config.yaml
n_experts: 8
d_shared_expert: 0
hidden_act: "swiglu"
router_score: "softmax"
balance_loss: 0.00163
beta2: 0.99
Below are experts of layer 7 (counted from 0) of a mixture-of-experts language model. Rows are named router (the router's row for the expert), gate (a neuron's input weights, with its number), up (a neuron's input weights, with its number) and show model dimensions 0-191. Each number is 500 + 40 x the weight over its row's rms, rounded and kept within 0 to 999. Numbers have three digits each.
Before each expert's rows: "mostly gets" lists some tokens that are sent to it at least half of the time. This comes from a sample of Wikipedia text that the model never trained on.

# expert 4
mostly gets: " who", " they", " would", " when", " which", " where"
router:485471563463470469511532469497434494475529465550602428538452490510517501507448495420469500488498477515484391549502430572491516525501490505466524509494516433473495478489512463437453453520466466536481509434561488507503522580534488410595486573439499535546512488539462560531521531527424497498457471505487535474459469475541511504525487531550496549539510494406516520558490476569490513465536545544420421539533531513574481476480519572526450567464446463473508503422469539505524472531572547523519524478473432532566479461506431513483528469568522465484453555488471505559460528463493485489
gate0:486420486483511433616465531472466491511460510558515522477470527475628535443524468453475477467420430469491544526498485490483521504514479527487453503521514521538440481466449489448592544543492485542476469436526501504537551444499486560573487552450478535472529505512494505476495473560443491519529526547482539502529541496525549485540524507501595496521478467476491556529435492492461456444483556523509570514509494457489547517547471535549473507438482437431524514553525516578517410489430460494478502529477433514501541530505502441438541443589434515499479511557466530413476519537530560476
up0:528477535516456499524428501542513520509531466481426462493517461553451517514481511541561476512536531538587491495500527591461507482493451520477451526480456572526463475513522498483486473462498502477526503533530468477534548534523509422437515481485529457455457498503544616470505559479485476439496490474491486495510396449537517456500516607467498502428476537523549496456490533505486486557490489461486403502501600444440422490572491519546505515516520471476556521540528460368429564510469596545529518503546586476434491537489466549502518529501520472525438521436489526486443524518505500519
gate1:531432557450485488519507464517469455437386480498511549560476401441477498513516500556457484462538530494468481549542474477488496496483433549544491514495530470510530562579535435482485514499506492461553429497518446525532515508578444495543492507462509468550524516534463506531467434493454574523490518508477551488481529612436523514531524503517509521485592514463532477508481441480444452491498532428446515499523519539457485503515518545523499534461419522511447490461482480532503524512574579502510412498573472485543408503505479461487536486516471524435602572474524513484530559477415537544
up1:483425513478472517467472471511497465437505497474559527478472469437444476519429531616471461508565502522498491541541534498498446456425478467537538509519441494483527515559609502446429521534503517466500512498569455482506474562537452503517474531463426495528493532464465552440494438499434540563546510487519545488458505577447539538502520532479478551528564572439524470545464497526504478546464593500431532480540509528462526485479457516479532535514469496518448485395549472437423537557518523462541442467508469455506485475507447549515530504522507495492528553449477484507478583568536556547
gate2:486504504533488466499540452559507504414453445487476489509485524509438481466494531466496554488462546537492523514475551507420533482469489515441554470466464471572492460509594446444492490502494493593467491546549506546554475465538499609599498404495572496494528555528495510488480499546518478529503535495575500522500466528488423558452500511515472546464476566481517522486434486466486622470504483513566502460469494578528544486498551538450467543468488458535509540520465499496465501508494500414527526490469447435553472421429525514481474488509567455452538557463444535452446471480509536564
up2:477514527557470504496480477520503473502421544530445391472546522561486539489508508405540560450479571516524386483478518476464516493525510479420553503438495500488511434497566426489448488496510506537488531527487537518541493483535555511557509425447522501459467505509526525522440522504468395456512573521558496492456532485500455441454489530484570515541516511487488497559521514433539532454522495505458494485506470545557527533471505542481493541526570460484566505458418495446500458499453479406573528524498506483546501432464525476563543470543575493532567533538513501494451480473481476607
gate3:503474515583512478483451482433471473555511465479522540512524460437528441518502462444572512538542455475552529462503499458539528530514493577536496488520445438409499504543529536577451471413498445503522463452523506504505512503551585518524467537456464491541574506502453494502515563446508526463502554518531475480485527472586503505439460490537396511567552455455537470609544530491560524532516483518514479519483500545504484448501481418494506431493588504511557550487572451533525544530535462468424494493475464441420507467528552496480486474479544505420550496467451449460483495542500498516
up3:503462489401531525508525499506476536523602524528545539556617436572455475497508544521474501455571407473503543446513555527422508523539484505466504547494434438534473541533511499519495482535472518530501494526434457487464428495529526490466497506469483498453508569516478627397492522508434545450400494498607527524517503529554502477551501491557529499481488490499464400583526500504490498471521438468499492511517510502510564502493507530433544503446522500506488473454513513435464539516485500521464454494494484490450494484504476562515508561496497532442564529471501439468447509439526547457
gate4:514451508461474465547526492532459493509522450431505423534521531530503436512517460448442546460457568558508478478527509497414475581511495471471541472470430472525516517520496487495522393488490512613473557531508532486506479561551496493509544587458469473524547536538512525536468541538434501491471486576460556552437470531565471412517520555525508505538505515527503477508486554581442466556488590507518389493513575448488438444558532533510509500472430500530492459465531510480470522506515461512538453570526450457482481470468530485514438477506482503541474529485488563490467516508502482400
up4:490466506542483467514543492465514566454532503458538501449544534528551436549553452512476468500445586445460505579478405555455473466522513443518561463437530451448504475532473529570434456520541498478459458474463447456473490475515554463504479508530497525544546527490465483552453496532452570463481531538472497526506488452588465504478468513496419519565550569559506510429555578548509567451514502446482432445508498566490509462528450476502536514520426430544501518499525500498511501459456509543426488520457505408475486512537507533522530446560505541522521563518467533525568561475517482480
gate5:427485521425514461493602497503517612554523482456532478561494452558490485491467541446559484428492445524531522551479484437505483507429552474564611433450434600483481478513576483487537481504461537472462419538440480501485473505519567496518536416486497504529503535501525471507520515539459503466483435446503462435565523472509498508496480522530514538570540500417512514504548507511531493459479500484485473465511457460462549505508547503519527524432484533451541525529524463510519496528391440499443469476564528499478495437521526465531475494476537494478528542538523478588566541482474562491
up5:541517494584545534467519509492493489504555530473496491481548528446479430472481494519521504465503466541415470526457488472530574579528473471474441551491511408483398486513474492523579475498468534472513420461501516496511458514569474510495474471530481484484527532550521471428497503561505440495580499450458508571479448499499511478602540545539512503487465437516494463477525522525546500543458415550534505511418482483498502517547465503505413454544588436502501455473565547544437481471568480593447521510459469463506479574482536508533526522509477470510545470510533536490531442590474426521
gate6:501519507517406531512573505517479430503526485478510418541527431512532478516559488491484425532508485489521448511569509527482492516442476528529483496519509467524421492549546466472463458546469511446557535480472479466424474502416484525510457509503530483492448538521549532508562525497441526545532512469510519480518515391552504508507578543522457555497516488476493606527431503504420525499554531552494500450571478470522521502441509478545534514491428515529471508505498503475539534511533499493509469529430409385509458388455433539469488454575535484545545534522461592484525522528502545531
up6:465505512518475505505574501474479467413534490477535382488498496521572492548504445469492485570496485478527482536486414542423513519568460557472526484481450483490458470458508511418457509529541498406555576497509534548493555528527517580512444508567422506514492508610531523521516533517479474501501509486501533539565519432503444452441512546547514513524495512500582554488443485480469586482464552520547450522509485521546525490467515455532534441475397531467510531437466497517494500446488505511524471593520427429523446467468480451511477520494467514494481531453499563485496506535447541557
gate7:533482526538521510592532547477514496593571480541481457530466518510467472490444460420512405480534510474521495505526570509505567463555494456515496526509494488515460519458469444539464519526440443498609536458507564560524495529521491469457491553469528439436512463509523560533564514476446521430455539462493499522521540539460498492549463481565494500476459504415486529464449513494485557514492558509448553464568517482526522476453509442562471496434426468480490456458540519536563513522479465528495389546501471557520512562549402545496423509459509482527477541539469462535503518513440486464
up7:553524467529509416461484451574539481444417505512464488514513513468568460454490515503521523513414535583492498499453466532501443512508534485516549468493548453480487449470472526516540491551510508518602581492458462498498497479478516481447552505555497502546505543505527570508519485483496484494476403537518425532488559524511432518411574564458497488465485534556523456471465461505572520530481459503598508453464557489521449514507482458514493467550540526608483491513457457466481508555491527506473510528536527432439509489460547493422438534519529601490468504472518476451436483534557428528
gate8:543446442543475483473473457527471545503513547502582549519405515487520486463484530468528521469456472455484578596523485518470502448476465508483570526479505464493530533515532495473514452548506478527524418495550528557468486525481449584545428535526493492540449492535441522489541422481551571516566566485513520455493551461514544480516459578472480468491471457503467536493442467510528462494471512428435448506493506505480424539506600548586531476524519451511481511436492507457514513533472501533502457483523515540579439469488555576471457528503564541457483535472465414492446523567422493485
up8:515556539499494534491504450548441491466420489531460500482537447519530487534504467474485496519457500524491504394497534471492490516545504518547478503522537490494469538466514584541466535483474507444472549526460522486502538471516490523478545472547536555483508449468590544560446587520485442542469372481426513497488438438530491468453520520544547559546477559533483557449551505529476485484481559487515514464525463464514442499543444499460455508492416520552485551473422488466426537552525464454508541515525526497427554496469492453519551467505459448605478553545506510449580553474535425541
gate9:497519542480457560568449485476450493484509500480541516578520489395524522495511506497501443502446500525501574457493574516512514475494464496490473523426456522602519380473478495526478508535504448411534518452502531487489559504529544550608540439546476448520514427511467512485541543559491452495444461529516536512549498550487517544491522490557450548513498484462551519485495464413484467429541483565493486472511471492518451520501458473422569454497564517514518455528549472507520407539496488482466508528484505478487471578438527485498544464491573470484586466459514450431539554494490548544
up9:502521515534458457525522584444483442467412536519506422510500546504558482550445485489521546549538434504541482532471510527442556501474520495414495553496535486439480538535545440435498453484517569477535542532476449530554564447460487470538402520557514533521464541465508486501487476492485516505465527467491493474477546456496452484510438555509418537464472514511487431491473572519459519541530470459505603518468454440514481491516539508494491496478490530503507549504398567562527490501468551600579443542512504507425590460487527413505466519535532441483508503487510469515466541472547515542
gate10:464471486446544462496559501474499545449517524431540512427461536546562425517462463498434496504545534487555467500479483571501518495522516571507514544492514529560420558561501537406510562528449497524463515437514417527543453495520537527522521483519459463434529395517490465479494494516455442463530529547553563493530507477522533535511531431538507536528551455423492482479532489488467485453528484500505434507529428491490507526553536520536424477471501415518504534418489545524527530464457534489508538477459495429546437435460526509560503520441491475494516550480568488578569482524453569529
up10:462493535485518468438495483488534509451538483542460526606515519483447497539502489485560490514480481540540538473531488467515433474480508518582506526412512589447455432456509513550517581504535518506525513501470492504423505586508477502456473536559483508478508490442537439461408477524496527464428437437460539570509529473543475479520482551475445507474514538541545411504475586531509456477544485482419525484543547500467444533548440438430512492506527524444557466510467525510510484534510496495483493495482551562507553621534495453529446494532495526516478559482394468509502524503540555457

# expert 6
mostly gets: "″", " MF", " JPL", " DF", " FW", " Coordinates"
router:542537494517487453449524531564497478472511501531564509440524395506481483509585485525455607544585539474550571489571587440477464500533489523506428452495529480537505561545453430505498451434582490483505588449473537457480513488475606527478554449542527428524435537512505474531575487480522478494523469424488583461457499567502458497466501516473463559521432476454496518429544466464465508495530458526506559457478550491514471499497494483559458494411545497508454517474505469454462530533493528459493531538521481498507537561529508513517549487485482540450481515531468474479469481533455498469
gate0:448410502478524487461545529480494473539509533521569546481603491529502451460533513546523571463476488456577548416461550533409562535562536536556521474450453621485502471511560542489542512450523443522470522533516452531475526436421404475549500482460504497476519434485535482426517469495496513468394487520543493496495462486510504519476470526421508581434456488517476531444532452543535576499516468464499544528460493511451438504468502453530518546493496538526524543547495454467453474540501471500550422473440532531468536529534537479491474500529480567526513535461513529476510505485524529480
up0:456471503477469486471539505504436567431504531522543475513495513472457516534519572527486538431600492526516493428457524487513471526537493498550462494441396541564486512479530548559450450516499556469507525483533587468496531472452482435472521501421517534468492487362553488520498522452488531491478572526476429480512536554517559451512469519512459510452487465510510521498522543457530515539495517480568521476437500591576465484508448458508523470461419449488550516484507531507534542551450491509474504521492474500480585444527435502498441479554527533547508517516527417485585559453459544461
gate1:544442522512512507511464494549475486506470509506535479518523463514536536472495496478517508500518512511505510527503539463569488517434480493535458534509513482572513425481550557488446411477513452528532467539562438502455507506603500541478538515490487481567429472439497472461549455441502449499521481571493485481443454432497512458475493537548539542588549526448436494533482461447496483467498499424568474501594519512540571595552444481455576496519482493543499492409468485524512538467412527488536495489516491389510515462545562479549564562472459448498512505492453542481484543551508411481
up1:476534490538503505440541512593495482510519560481521494534583593563483532505511496535502536531535459541533541564567516496485505477478419501485559513486515514486541497503548424500521554476488512506462459495482496486447479484506484478522438516539496509512485561529443574468529426552452534532569556511534507413497462505497492513396478450553440575455463545495498475503466572441458496463497411485499463535556514543484498547444510410504550549430564487494498405434512502521484472473498513446514474512495489525498461552536542485446509558462468439468429446454469497499568449443557506515
gate2:558509437532521543450501492496538462546508430479550554505464491491525380484518542508457571539478522447436481499461496487519500513522478586474445530506506482414523518461459532518524492476549484543491586461507562514519455469504494537495520443551529480514511514473509575494484522479518481455447526470489435460496513505529467474519540544528464509488522540583499460491477450498499563546547479513461575474437501476468438549499475458457606461488520484467498569416525470463458547523496430493522561442492510525547449407489506593460537493558536562476446558531515455500515534477531539395
up2:497531469471463519498564469503471472469529573516488487480540436528516558478467478481517463429432493532589595511479510483438504465522507483533519569447476405527543461514542498489497511533521476476507484499526477507485541568503483480448476521513430499521493570520516511447506564447541584483516500583558522571492479548465493498508490497532468470557519533445473507483521481477469448457534480546543474606444430531479514542488492477512401473500455494424475458561540543514518426460461483479539502468520495486525514537493473475606522538468592462551522463579474543408500441434511460494
gate3:489491473524483462480506545511471473463560437441524462567538556490539494598532544490491508508453486428542432523512529397558507550389485432515496467486526490500520540501524452488518567519600475553416524480468513574483559462476531497429511537553508530472535514482468458439484487514465507486501560507454419463456495500497449491506524482437507584506496521520504544447440516547509515512491500452496469436485508570566471565506535510511586504452567515483464453492506565418544502508451553474501528538531488480510453456461444546500501570480474432520491558566452493551521489463503506503
up3:591493526463477465456508446572460484536508473415469474474485481401527408476499466493484494521523529482515486571551438472473482540467487582546574495505535490461556585523439490544470571418487540454483511477510558524539535560431494443448551561501494448518511488491464574511502501580480474478481469501521444546541469500509512516481534524491475552542476468521472513562543486453513513408485583537480549485512447539543477508529545496508469551480469484487503520511510491493427472523445455577519442426439528513494495456497564532581570523470541482506533447483541491534441433487494472496
gate4:478483476494498464506516479587462469574506424533525471518479480485549496477533512556425593489527525475531547500516520477523446500499463370497555472542533470511522491502534464468469551494568466499475545488474486430563473483527455513501500514450458488525411490547535465464399472568486586481518555488513566511514465497531452563485410537527428562467505554521525568515494426477520480460498528423550485504566506557529508541508521430429464452492536503481517446522484454496493505565462528562536429493502507445533501553477537552456530528497421549507542490465539477475477476536455539492
up4:463498494471513455541532461523459481472448507468431506527493484432521494546443497456463460579569520538510504553539442469526495485571465504468436579436486399493465463484507486528526503539549517435472516461491483484502528503589494521457482501418441496437470477517485548487480489482514526569513535511552509482466512477493534449449548509484488480511444471530468547556441514553463564504509485519408601498443498509532547505522520534554475575497470572502532442475534480496417510550540537428523558469398500514462481471566549566539427516543456549488522491521531455542497536525498555552
gate5:516478586423532475487419508519460519555503514482595499514457470427488555478551476520527519527500479479562451503433539504514505500569466468464423516478578545474467555447503546528488516464534401495479502518422562464549514425477439526551469475537523491501464506493418554511473465506448522568462491499523514544531484441497516514493570462467515413539478481449548477533490484520536505524464502513501539501479472573546460516579508501537528419509524484514571488552507464557501512506427496461453529501484501412530463469476460567455495502582492474527446567546476514494551579483436479513
up5:563471529472505497546515507490460514520519513494472502505485472481472572495547482471519452497433474551442532449449459523462534537512446489477498519510442455505488544561454479456494518482555495390402534487508505485474451533537495470534547501469499537458526568488524477560509501446473435453528481507461456480472505518483497536493536520491522532536493526516559445529556510465453487565582513556491514424492453572494545519518505492492479499471568575532472554403482480470456546562596516492458537453451560468475488503661491479517480501465538397461547543436557536542480523443491509497
gate6:446543484471528508436507516492507494472496515511519457490439541458475584546510457503520543525506561491519464544436530529614467412502486473540510446530474558580422511609513481491514455483437483480524503518496515528593492390503522558504519494464511515486541545605415483463518442523525482462474519533468527522439500544444479443546568511448504508475483447472492543503521514478543503512573506543481498516522490486414474530476500537503500459446527467544505517482524481493464488543460451482532543476421470491494532544530523450517468432486518509395588549567496529500480454565469453496
up6:463423561508500431527405586458567521509525519533448436550497494524471463438523541504530490497463510417522490543560569482563535545518492483486512583508550483474495494440486508506507516487462537548472420484492522503561504434488499424503527504470530601475454506470498536462535456577499476458512522461440471484481514499524474552493513516598516538516482440555501414472491510519572473467588445561516501471481442477493510565498481575507502463571513517508462483545438465557453435500490456532504512598541515508434433508538450534510452500478522458494512498547451480441482522508512480497
gate7:466485568501473518464463445541518481502486516478597486446562438480539530546556431406538418496513541494518483469535541470409523483451476506506412517452525538581487491513477520522442459453524552527554483498558548517491496477532536560504512455531520566467546511460591425498521455532499495485471484502468531547528540532524508486502476418524484498493498533564448467482465547505566569451489528520498521517492544545517500546443486528439482453427553571535475505512430502493445521502402478496498491452500479411530552461491480485590491470493477515406479593517530502482502514535472502480
up7:523491496569532494493493414483510426576513517494505522523532482479482562491502491450502476472511481505486522499507468434496532490516477485547506505503501544399526556467468483564567519545539530549479492523452534438474461497475548493457528575516577508500529499537503465458458479512415483475435487459446481514472474575541489473484564484424469381482521537529506496478535508462582552470532510522514515502415516463470537546447570561484454489440448586462481468513519525604574543515470458589463458476531526452542555453478458437505526496539482515421461584524449493498517506505544486502
gate8:515444557511440487502535478433480533441513461463553461554497518575510541516454473483527551509496460458512496469519495543496492562525487464424498511450488526586472517627424486470549541491518520445497447507446553469535492494457449447509522488486444513505520449493438500484562542520498507539495498478495496536437512510542520476506516490412507461550512493535438522455439538515379386619440509505544536528537509609508530524477503541491535557497503494538462480562486457475493508536563487493517504460473447417478537522488555511543453544478445460483467500516518496529520529590502501483
up8:493471499472479509507469484499478517576469476557507501525561498519493541571511502461497466486492480532491434506510520585455454489493465543471551524479478506485553506434460602498488523568469507423557545519466516415543493559474515513514481499567466526531454451574534500486503442427486565503530571519468542467485540459495465512494428528535537535462509519498550413481483538441468495475473467532521498440450478460455403494486490552474516601416508521511526535467491578514456477524476537476535529494472550545445513550528581442475498517520517522525484430551585446470502394508529486419
gate9:533588513535547528549482485540516535538536471516503518435490460449459423485472547460492486558426510475514464589546483407445432519545479485528493486473552520525490479532558514503443495458420531506465531493535574416484522505468383523457477553553482494475430488529433429526531525528483518552515513521526507533459532602447490487528545480502552490468513481497496532464402497491542541557511482522541504487546499562505549549494542554488514460477562417469442479497470496480465537529570457457456506522431460456532435479491519463523530537532433546498487473502506430513526500464555538494
up9:607486504536496450541464511428505471516439445511465489505496509497539468556485593491524544457548553465501454480500480572511437443537466504456456523464499611422524520514515564501524486519568476526477534486494530503392432479597423489502475492550523492496547475475477469428559527500521475429467505465519523434537494442577580519549489489470514469505495558502502452532473566509499527490506485476547509507518507474444472483522521408509442528552450494463506598529522509549539465475464577540487513502512546470466514533475419495503499430520486513526435448450521518479488497568553504494
gate10:525535495468547613463529492446482523485477530520505518466502523531460441489517481492481573471533498455437486506485477511487457440530490509519541461487513542513585510541566553506505507497544479492473600504533469526447498520521427459441523562495480411509503557557515379491448428553509529418496556543543474488557481524512489561517473556489477450532505586506501513505487538439495414482481514490545451550491437474526528550536513501484547491444504472393528529428535436506482530485509498490507467508462479488421489536573527438570483486579523476456488494447494542452507434542539471529
up10:467537599429470541438549529469432468469454530449479497538513494529545519507574510418514430445532571436449549512456524521487503454546399533488534514539497521467475484542515512541497444480515492579522546527510430465478520485538537516465522499536513427450491504532538501529528440489498509540483515496507430523536528533585535448495488460430545557523541448528498577497447467458543459447436501481457433453470607596558541513527556489528521535471443530468485511478513492510546517528463497438490501518484458485493469466513547430545506468487474549516475461489451440550573482527506484512

# expert 5
mostly gets: " final", " Best", " second", " 3rd", " third", " Nominated"
router:457496507462469528479481457451531512450449486524498518510478525481479486558496479531540519506504494507492508472524526513571463509512519530508518531537468503576519477473543544417460467562433533493433434472509530497559496518566498548505445526442512575487462469536576513478486521515531524504564487514413448521540479495488474548472431453487464481480488530607499527505486485419572449484480512517427509469468439505402546525486485552434577531555456573461458506505531497525466583442423422480491478492485509509475570538469511495549457491506438467447513460408503608454539430515497529473
gate0:537557514508523591554528497418508511591467501468572525543481512460416425579507373502490471545518484540531531509479516544503418568515471514503582515505496462520530443502553467413499505489474489495453503507529540528558506505545493422492521504521524415496447518509485495386544468486545503488513478582439467512510461498483485428465462529537490511486505549524473524443452499417482529486511527582520448489457466513548492508497560482517499458522419501508545535515541524528509459534484516500451472489478538442508503376464581499483550542469464521504469507458541478504476533555515523488
up0:532507493507486482521520486544504448448486538475492557492498555557514452464440511498506458491505528486439496544530497456485628485583528540493529437482539528557507408449478450511456483547509565468492455532456523476474589474477488410490458460483465505507529557479467482542516474553521530493508538483495598521473493462545460455434491539443409566518487483536489541473531568484538490529461521462544485593554532531459487503485450503477523458488428515494551460435504459573544441523570525472541490547482467516589469509539460557426440496508532554441522528437443479490497489469530526492
gate1:473516553495449520548530495503517520491471469555563475503458537423528451441491445503529507526533585501568510525513466544505473496473499480581483547523511531493444510497539480471416523530481448529535514477450545509530489528541505583435493539539501504493488520553552596483500558482437569421503505537467526594568461546483479455481500516515489595482501487528519460412481489482447547564437526525483449473507405428488470452512487492463545553535420507497547458470495464465517512507485434516421487480479447465456584536507480470509533535546476470522508497482581552525466482435430459477
up1:496575532502529517478522477548533496492463546472528481504519477517444557518520534547515523536487457492492468486465533486451531471485487432460425520474435490514468455501462525486481486465401520488529569459456485505439536569497515461535520462470457451545499427493490518527478414544472478564490527418509511552421590589420460506424404553496505523512441518521453492482530519514498397501545568544493442493592514495514533504449503543518505480508537492580502572556400557556562432513498470490440495543515497507520490516521542476533494540549438504483556526499526496529527506472453541490
gate2:446483504466480503516504487457491583521515530506489511472541494528475477551493542467571479495546446463489444494505472607493498491486494490545470430489471571538461560522496492505481544512466453513390444508528537496533514448500488513448490445441456463491564503481515551478484558475551465498492465494479440498515461488452467513487514545540462499427450563516456578478454538501502489414533507546441528453521521472440620533478544475491549511482515506459505514432519443511498532536437482490581532510506580504518519525464493497574531475410522507583534537473608454540454569550436555487
up2:517527507459548524536533471554583504490569475487502489501450440579540532526531469435481538530465528516400509506476461470512511467517540443475532449541447546440458441491421571494548468462475510510518475475507498559469497508512495533476560560541539495424551475523564417587523496477458486414522465486529535504479548437525490438422406497550515465477504489476598489511487505572500402514558551499511492436490491542491464489494544477536530516518453485400490522481509498539528471492519506525557542468507537495492450483485526518549528421458564469531507470466458482531541445479505577526
gate3:532560523467520539517514492581504469493539467489490491524495530453509524544472538392447491477430528473537497494544529448545483463533468479464516512451531538432501526496478491420548512521501506559426510501502548505489579492520533473419461599488553462454545487480516470521539493444481532503521477587523560490573432472438481533488472470558551496561450540567449502484464505432469480495515540505530486494493473467475526592532569517452453566557438551455475508481455453448475499550541447540562479516497492465510608461542520475580432457498473450519476434472459508534491523467486462519
up3:523421467530439543530405556479472528523484504514526460495425512477490537481514462523525514501478489513483556480446518555434581497491572462513538437545540449495544568539586482425574503475488497494540476474523579539478501538516587483491511452422540477450454522521520436492479432474398490489413456547536462420530563461534465614450517489518467537462498463459492502506493440460537518537483527487459483537465480539472510511501478549528435557474510455528463505556506545490476480530544447480500529476483465519544535527426510492480499451581500486520473535529492509553570524564484493520
gate4:522524589498458522499474446450425467588486481546561498479474430545474462513508468522507491493405471414546491487513537463470499472535468501496462456400469435525482522559469557470533558513480525459478550429528488525510512461505530498550480523474553563501484516517559463538473538462519516438489515502441582559528506535494426454533521501546494539568458462535403544482445434466489506581525493476475546526452486478482499474589543531477495555540526440509511519536519504540500506496563460534453443523488513472598452505532550534459505521507458464383567484486519540484497465501524506497
up4:442418528511483520422485455444494494502547489543518542470463484520401492531572497496469506533441531484496484499545518477490530448520473494506604523469467415548522491474546549434553553460455493524457514406497480567530531441539488530507546507541529508518502484511502557488433526537556535438505589520436519512496554503543530574481484465574442568491501413574496475452455530438487485488571598480497497496437517453559447421500522518492507511492516468506468486420552498542456500504536487451486498531516522482507484451504506502501427509470496460495551447484489530521520500588505458580
gate5:473625417517513566492551515476517504458465511470483452452486483481495440500520488482476424456499535479566519433489477473413503419456506541503512530550480466495450517547530504461518511485586574480525519409531513507540516544456523533392539490522518509513484451533405538499407522463507498446521504518424473458499570514491547545476462453504499469537463574576473517524459493580514491417485508542504470491470451566542473540607529549539524531572480423472498511486523519507534520501498515482450494508525509509490516532514490543457484490493549503450587484504493516517465497473527553426
up5:468549496513582462558421528492444491449482515553463502477589492493486513529411508470515467509504470515555568560491478518425468536441462460429456523499499513615501489554479520547476471551556411505499435493519493517494457554512462528518427534467463462506518557481530569520528479426530483546594563454496407438516490482477433502525464508476434520484572489420467509475525501482509550546423486483520461525539513460550571480445454493522499521436545512554530523481481500507483476494526542439510515510545537524450499509541530428522501473496504478509561551475462489512506521598524471489
gate6:427496529456474525437541493540477600549527507521442557471491536541485571483490489575469513464521534435484482468487500482450531464552502500465458504463431447645528522534561553556430552491473566441515540420490458449519581422575484476492482517576460529487548526478550540480410481505517498545523497474492548445501458472488515488478489509516461499439502501493555536513524506432499475542454499531532544562471490487479489540509489498491535511521469500516479488521499476498430495506501493503519438472504427413436441512512558526495482491497530537493459487596431518546481551465573454539
up6:451571467472481519446507520483527460550554484467539560469452521527436513488477576559530470473524542441532488531511447540437484531537558436496480504510513509525480465424539478491538474412549549559442492497511437492626471426481522516462476498523503497394551518526542516512515482472503498554511495465462492410491482465446532504471470494547457533440460545478571512519485520508440449522525496514532506547441424489510524533412457524514481465511429495489533524545481466537519459518483480553528474435462494525492506569508544539547577485468551587563512554566454472515542503528467452451
gate7:557443449528529531412470475482487502477545490475515526552552472473514501511510495454528489522577552548489510488498541482513535559450496554555470514494482523496505506514564498459429459472502494425474532502477548490519478455523557477514508501480539469517458486457484481472494513494454479498476538501516549546497541524448496427483438547574532494486470558551499573491523379490567471573402497488467523450522489522502497475539429481594486524505389509536542583436551478525503437510455426520455442519561526488480499502537443399546544484477475492602486496531564512484472540511433534465
up7:585464460521528505501481518509530550486592431453507541477498528470539456507557425495484560495477575472584505524514535435516520519524422495523490456491510427460551502514540485512501458475510462547552477542514470401508485554501505504443523531490466517570413526518463517496548590500490437463511463523505455451499544528479485509473484471514560565451480553450475517510464504469509573565453533568542556447503451501525574505445525502502461470453457447512566504529427520496500534536401503513535482516468471479477494541417476488431542503548446475467436508554537528487488450571480547453
gate8:470513554549505480563530534483449545509443449435443502561533550541509503476504460443563450501518477539495441513483586442515460491427497484473456458479466481484448551530425506442476519458456514488506551558494490455536549534542521519508522485475508524500491526485496543530436472505478486480502504452473533487494451574535498541498472561505497496463521614505583587475494490491524493501491537435469516444622494497444532559400556524507506548504459496558450488500452516533537500510422545512476451493540475562460482517467545486557498479453521526429456513501484434401502596526539533487
up8:462543516469518490485430443498587493510559538569499517510481462507510523592547539485506474532459458537534527482535481594472449528559483530506546509492479500482481524486527458572509468398534510477517523471483462526375475562510515483398521477550493507485536474507523473494585584553488525539467530528535445454495522342508590479525508477486544506459556533441441476592483531496454500509440453497440496562496549462461509512520468473444471465518525500532513462515526524500498473530504448463518481500491491497488505438501520468391518435462518480501533525572497548488534499469505472502
gate9:514459517501468514493472495488520498469480486520517495488489537494495511537545558600498449471519511459478527426485479597471548539464528477574457484462578492540522416542549503486444462483475508562509450513527535484558483560529528498543503445532452474431512489570525505509546513564457454447528440490512518433524553505469501531544482606451465485475586473546513530515568429415455419494482453537448460491507543518482484511475558456554527544590434455485455479480514483455561483514521482453554452441509482493513497433417457495472489530519562439526583535535470532510497482529505462482
up9:422448509503521483572507438523495509510470580546481558491512456397460495470533538454560503500519508445528545455494437500511537512522512565531495460435543484506506421459486482515472551548470453433485511542462490531550485409479471529527505514546452441536489586501469494506468475424524529492553513497471545455488512471527422583519537482554544515418527540496509542506466544521456512407566428480510399467492509536498538530528472547470459501526536420503518466461558493515491491509526508553552504532425500438481512576542472462545518419533545531472499488511481579483528504467489505564
gate10:526431518457511529469499441515571514550494511515518541526480518466574560483531499511439496537502557520543511558488544552462597522506470493529498514523492448500551469499536449474572454498468490523494459426499536511510499593552486475558531465526541451471370486560451574471482432461569412440420481443420500449553504429559530450499470523457515519485453476476476503514559501494529521516496491517432416476503505483464513540585559509526522474550477521522445511480474509460472461482490460502469459530526530585526510528514484463497533479491439490494433522544522499500511499599439538468
up10:499576500497487454523503565498494507441498480489456471459483424578507445531485459492481461457541400568448500564543538466604491520517476466513526451484503518440439524543474499523458644469504465513514486513489429514518422483468531483532554479534492541533507483431495479564506539491494553546572522523557499507517511527512488479479505467524484518543526572421496514474512501500442520452476499563503552470535521551516531405464528466499525495400498503533436421531473490474509533464511498466574571504557468458444445473527482498513472526530607495522499531472549423463470515488540481467